python train.py --num_hidden_layers=14 --hidden_size=160 --n_experts=32 --experts_per_token=1 --d_expert=160 --d_shared_expert=0 --hidden_act="mish" --moe_layers=[0, 1, 2, 3, 4, 5, 6, 7, 8, 9, 10, 11, 12, 13] --router_score="softmax" --normalize_top_k=false --routed_scale=1.0 --balance_loss=0.013 --balance_bias=false --router_bias=true --init_std_router=0.021 --lr_router=0.00158 --vocab_size=10051 --norm="layernorm" --norm_eps=1e-06 --tie_word_embeddings="early" --optimizer="soap_variant" --learning_rate=0.00468 --beta1=0.95 --beta2=0.95 --max_grad_norm=0.5 --batch_tokens=65536 --max_seq_len=512 --train_tokens=331800000 --max_steps=5063 --dataset="wikipedia_en"
Below are experts of layer 5 (counted from 0) of a mixture-of-experts language model. Rows are named router (the router's row for the expert), up (a neuron's input weights, with its number) and show model dimensions 0-159. Each number is 50 + 12 x the weight over its row's rms, rounded and kept within 0 to 99.
After each expert's rows: "gets" lists some tokens that make up at least twice as much of what it gets as of all text. This comes from a sample of Wikipedia text that the model never trained on. Tokens count by the router's weight.

# expert 24
router:59 58 63 39 60 44 40 67 49 27 53 55 34 62 53 48 31 51 33 42 65 41 44 57 48 64 51 36 34 76 63 64 47 50 43 41 48 54 55 44 36 35 42 42 52 64 31 47 42 34 59 37 32 63 43 45 34 52 41 35 64 64 72 35 59 68 45 64 43 58 45 37 49 59 39 50 27 54 57 61 56 64 70 58 55 69 39 49 67 62 59 40 28 36 68 46 33 54 42 34 28 42 44 69 39 43 64 68 42 39 57 52 54 55 36 35 34 30 62 62 34 59 66 38 65 47 66 66 38 47 63 48 60 50 62 64 72 39 42 47 34 68 36 63 45 61 35 64 35 59 36 65 41 41 38 39 56 50 63 46
up6:56 47 52 54 40 56 50 61 57 43 54 53 64 53 38 42 59 49 53 42 50 55 65 48 31 43 35 62 72 56 44 53 44 50 23 56 74 47 42 41 45 32 52 55 48 44 71 62 50 86 23 43 52 51 38 65 49 49 65 46 47 36 65 56 50 52 50 51 59 49 33 64 29 49 71 61 31 52 49 28 60 57 46 45 63 55 55 26 52 49 53 64 59 56 54 37 49 53 34 54 69 40 62 63 48 83 62 38 55 42 78 68 49 65 68 31 53 37 51 46 59 54 53 55 84 60 39 54 83 51 47 37 49 45 43 44 32 53 52 51 33 32 62 34 53 33 42 35 51 47 55 39 32 49 49 67 51 33 37 50
gets: "==", " the", " of", "″", "°", " used"

# expert 23
router:63 56 63 38 68 42 40 64 51 26 55 57 39 62 72 41 40 50 34 41 65 41 46 54 39 64 50 41 35 74 60 63 52 52 44 43 50 56 51 38 36 39 43 39 49 62 33 43 38 35 57 40 35 65 40 41 36 51 42 33 65 65 70 39 60 69 46 64 43 60 51 37 46 60 39 45 29 59 59 67 57 67 71 61 48 67 39 51 65 58 51 34 31 35 61 46 35 53 48 35 31 52 50 71 42 38 66 68 53 43 52 55 60 53 33 44 35 34 70 66 35 58 66 41 64 49 64 67 39 49 63 46 66 42 67 67 68 43 40 51 36 67 37 59 55 62 41 66 32 58 36 62 39 37 40 38 56 47 63 49
up0:52 50 34 48 52 46 44 50 28 45 50 49 47 52 28 56 57 39 50 64 40 55 47 55 31 38 42 54 48 48 46 50 53 46 41 38 49 27 43 41 49 37 61 57 46 57 36 51 51 45 43 52 58 41 57 46 44 55 49 42 52 37 40 46 37 21 50 38 27 57 54 49 25 80 57 37 43 43 30 61 47 26 61 60 55 47 44 45 50 57 32 37 50 53 46 60 81 44 44 55 61 49 58 49 66 55 59 43 88 53 48 40 72 27 74 55 55 58 55 44 43 53 54 50 47 54 48 38 48 49 36 43 76 63 41 51 61 62 90 70 64 66 60 45 60 87 47 44 63 31 61 43 46 53 68 44 45 49 20 48
gets: " |", " 0", " (", " O", "4", ";"

# expert 9
router:53 53 42 39 57 48 58 50 51 47 41 45 82 55 39 54 34 71 40 54 48 66 55 74 55 56 60 49 48 73 32 48 59 40 39 43 37 76 45 46 31 58 61 52 68 48 66 45 30 48 44 29 42 44 34 28 30 58 73 41 55 65 30 44 44 59 58 57 35 41 34 25 57 42 66 41 86 44 41 40 54 49 51 50 39 41 31 50 61 35 50 54 70 56 69 48 55 41 50 66 41 21 58 57 38 40 45 59 56 38 38 52 35 44 74 50 45 50 37 60 67 44 38 49 57 44 67 41 61 45 52 56 31 32 61 55 47 41 43 37 52 69 61 66 46 45 69 55 50 50 52 54 64 60 48 59 39 60 42 67
up0:57 46 50 44 40 44 45 47 46 66 57 54 60 42 69 51 50 67 39 35 64 65 52 48 55 59 55 36 73 36 22 52 61 74 47 38 39 27 64 48 48 69 38 52 62 48 41 55 57 61 46 31 58 63 07 39 56 65 66 70 51 67 37 52 37 45 59 58 68 32 61 47 42 73 48 51 54 36 48 60 50 42 45 60 41 58 48 44 49 39 52 51 52 51 79 54 38 66 16 41 46 64 25 49 32 52 52 44 61 42 53 52 48 39 43 64 40 51 60 43 60 47 46 52 57 55 47 66 47 41 48 63 52 57 69 59 45 33 37 50 46 57 32 46 27 76 68 43 64 48 41 47 44 27 52 49 38 59 32 33
gets: "ou", "é", "ab", "uc", "un", "iz"

# expert 29
router:59 61 34 32 42 55 68 53 57 60 67 68 33 52 27 50 58 48 50 48 65 72 40 37 44 60 42 70 49 64 45 67 47 20 64 53 58 49 39 56 38 49 40 55 44 54 60 43 43 45 30 58 38 41 52 25 52 39 64 59 58 57 55 43 51 37 53 64 68 57 46 38 45 35 70 37 42 41 44 48 56 37 51 56 52 67 38 46 37 56 56 40 43 60 61 54 34 58 61 72 60 41 39 64 55 43 27 40 66 53 36 53 61 46 47 37 45 64 40 51 38 52 70 46 60 44 46 66 38 54 55 37 41 49 51 67 40 54 59 71 36 60 36 35 26 23 27 72 66 55 44 48 43 42 56 90 62 48 51 65
up0:62 50 53 30 45 47 51 47 37 48 58 72 35 61 41 53 57 51 14 53 43 46 47 89 35 50 51 54 65 50 60 47 57 65 32 52 44 66 56 61 61 51 50 41 57 51 84 55 49 71 52 46 33 27 47 60 50 44 56 51 21 44 45 66 61 32 45 46 75 47 52 34 63 22 53 64 67 70 59 49 57 33 49 36 54 42 31 51 35 58 52 54 27 54 49 47 56 58 52 41 27 50 52 49 48 35 54 35 33 31 48 43 58 52 40 22 49 44 63 47 35 40 49 41 41 49 34 41 64 58 54 40 51 79 64 51 55 45 60 41 62 36 64 46 62 50 57 43 46 30 47 53 50 42 48 61 27 55 50 57
gets: "or", "ion", "on", "ist", "us", " years"

# expert 6
router:63 53 63 51 59 50 40 35 63 38 62 51 29 43 80 50 29 57 46 48 51 68 31 34 19 50 61 49 44 61 39 43 40 64 54 68 45 37 33 43 43 63 19 44 37 67 66 62 81 48 35 63 47 65 40 63 67 40 43 56 37 42 52 79 73 50 51 51 48 68 40 45 57 59 45 47 46 54 39 55 39 62 46 43 51 47 61 39 48 29 67 51 63 76 48 51 48 47 50 47 40 52 54 50 41 30 54 57 29 58 73 57 53 61 35 61 43 37 60 53 46 44 58 50 45 41 55 57 60 48 62 41 36 50 67 34 30 31 50 52 37 41 59 60 49 71 45 62 34 58 43 51 53 65 62 24 46 41 41 55
up0:25 60 46 63 46 45 40 51 51 51 48 63 66 58 44 50 48 59 77 76 63 50 56 38 49 38 72 58 69 49 42 44 43 50 41 48 53 60 55 61 55 44 51 44 51 36 19 50 44 50 35 46 40 50 45 41 58 50 56 49 49 28 54 48 31 47 33 56 58 62 55 56 35 60 51 41 39 43 41 60 51 66 38 45 57 80 52 47 53 41 56 66 67 43 59 41 43 41 60 58 57 53 43 69 60 45 62 56 22 40 38 62 65 58 26 64 46 54 52 42 72 48 32 42 75 50 58 47 53 53 42 54 62 12 51 27 56 34 61 55 62 41 41 55 88 42 37 50 42 55 61 61 27 33 66 32 35 64 55 46
gets: " South", " North", " American", " West", " High", " State"

# expert 2
router:57 64 60 46 38 34 63 58 59 27 67 46 32 64 65 65 62 49 45 64 69 43 52 58 60 60 52 38 47 48 44 53 50 55 38 47 55 52 45 20 39 20 56 37 38 49 46 54 52 36 54 55 57 61 51 66 29 49 59 57 53 32 42 42 56 62 42 59 45 57 62 62 34 66 42 60 18 36 53 55 32 59 58 42 39 64 36 63 65 70 53 52 52 23 71 53 37 63 58 46 37 66 33 62 31 49 47 66 40 65 47 45 64 56 38 55 39 39 65 40 37 47 66 63 70 35 68 61 44 40 56 62 52 48 61 60 54 33 55 51 37 60 41 56 42 49 52 63 54 66 35 51 49 55 28 33 69 37 46 22
up0:44 44 54 53 48 16 63 52 48 58 54 39 63 62 62 34 41 63 53 54 60 58 66 54 52 60 39 42 65 60 42 45 46 48 62 49 40 52 57 49 52 54 39 48 28 39 60 38 23 45 45 52 55 44 67 41 26 44 50 49 41 38 39 57 50 40 53 36 50 51 41 31 50 67 69 53 28 49 43 07 55 52 45 59 44 28 61 52 40 58 51 42 51 52 31 38 50 56 55 48 49 47 38 50 49 44 41 45 65 51 45 62 71 52 47 57 37 29 57 26 25 52 43 56 47 57 85 52 47 58 47 49 82 56 49 53 52 68 77 48 58 48 49 42 51 28 78 61 51 42 63 32 62 41 57 75 53 62 26 57
gets: ")", "),", "\"", ").", ");", "]"

# expert 27
router:67 58 59 45 62 44 44 68 53 29 55 60 35 65 65 43 33 55 32 44 62 43 50 56 44 65 47 35 36 70 59 65 51 50 40 40 55 51 60 36 35 35 41 44 53 65 36 43 47 36 56 40 31 64 42 47 36 43 42 36 63 63 68 43 58 71 49 64 42 59 48 36 49 61 40 46 28 56 64 66 54 62 74 60 62 63 39 49 65 56 59 41 29 34 63 40 33 56 43 38 33 47 45 67 42 37 65 69 43 39 57 51 61 53 35 40 35 33 70 61 36 55 68 43 64 45 68 66 40 47 65 48 67 53 65 67 66 40 40 55 35 67 35 67 52 56 43 63 32 59 34 67 46 32 40 37 60 53 64 49
up6:33 49 45 59 46 51 69 42 56 50 44 51 71 43 62 32 49 49 48 35 44 41 51 26 59 53 35 45 60 54 49 47 32 52 59 61 61 53 43 67 44 65 48 55 36 45 39 81 51 58 36 35 49 42 44 67 32 70 55 45 53 55 53 48 49 42 43 33 52 36 65 69 43 63 63 43 50 48 66 52 48 48 09 52 54 36 47 52 36 38 43 47 47 49 38 38 54 39 36 36 47 26 39 49 39 76 48 37 43 32 45 47 53 62 46 59 46 59 46 35 50 39 35 17 59 53 38 40 32 48 66 41 43 61 28 54 54 48 58 32 52 36 60 76 62 42 74 34 66 30 57 63 29 62 46 26 39 42 49 48
gets: ".", ",", " M", " It", " two", " W"

# expert 19
router:63 55 60 41 56 43 46 63 53 27 58 58 34 63 62 49 32 55 31 44 67 41 47 56 43 59 50 35 33 70 62 65 51 51 43 38 50 47 51 34 33 33 44 41 47 65 33 46 45 33 64 43 33 64 46 49 41 48 43 38 66 69 68 39 59 71 47 63 45 60 51 37 52 61 34 44 27 60 58 62 50 63 71 64 58 66 41 56 66 57 54 37 29 35 63 40 28 54 40 41 30 44 47 64 39 41 66 71 48 40 55 55 53 53 32 48 34 29 69 63 32 51 64 40 58 48 68 66 44 44 64 50 67 47 67 63 64 41 37 53 34 68 37 61 49 58 44 62 34 61 35 70 39 34 41 40 55 54 63 54
up6:39 53 57 49 55 40 49 56 60 21 54 37 49 72 43 41 48 52 59 65 50 51 44 66 57 56 48 77 55 30 54 53 44 66 56 48 49 60 42 32 54 35 41 55 34 45 49 53 57 56 43 64 65 67 54 61 51 57 57 69 67 64 65 55 61 32 34 31 51 57 57 51 39 47 52 56 16 35 45 48 60 48 53 41 49 59 55 43 44 68 70 55 43 38 33 67 62 25 59 64 53 26 71 50 46 65 38 59 52 55 50 44 41 63 60 37 54 39 45 48 50 37 49 58 71 36 21 59 60 52 05 52 50 27 45 56 40 50 36 46 57 37 44 47 40 43 72 54 48 78 60 44 28 49 48 42 44 52 57 46
gets: "\n", " is", "-", " and", " L", " T"

# expert 12
router:55 45 45 69 36 42 38 33 30 49 46 51 47 79 67 61 75 34 40 40 41 40 48 46 77 49 20 42 50 47 49 45 28 35 58 51 42 34 45 36 49 37 57 47 61 61 55 65 56 54 43 46 55 54 55 56 52 35 30 56 62 50 40 58 59 60 71 68 50 63 75 62 39 62 61 34 46 67 54 60 49 76 57 58 50 69 40 59 36 72 55 35 38 53 51 43 41 54 30 30 30 58 59 44 71 51 34 44 60 46 37 45 61 36 46 50 51 38 36 64 41 47 53 43 50 40 54 39 61 39 65 38 68 52 51 66 62 52 55 53 35 61 33 28 35 41 44 58 48 40 35 49 68 24 42 60 46 52 47 69
up0:41 49 63 50 38 37 69 48 70 38 51 74 59 50 55 51 47 52 68 61 69 39 50 58 32 56 49 60 60 44 51 53 49 46 62 35 54 41 60 46 48 67 49 33 54 63 49 60 73 61 57 48 67 52 51 49 48 48 70 73 50 67 40 60 53 49 39 56 39 71 51 57 45 44 48 44 70 53 53 52 55 64 66 53 50 54 38 52 37 86 22 34 47 56 56 52 63 63 52 54 44 67 55 45 61 55 48 45 36 40 53 50 51 45 41 48 61 60 05 49 51 51 51 20 44 67 26 50 40 57 48 52 55 38 46 51 67 60 39 44 78 49 48 84 52 54 52 85 37 28 66 52 49 35 48 44 49 55 58 45
gets: "s", "m", "l", "r", "n", "c"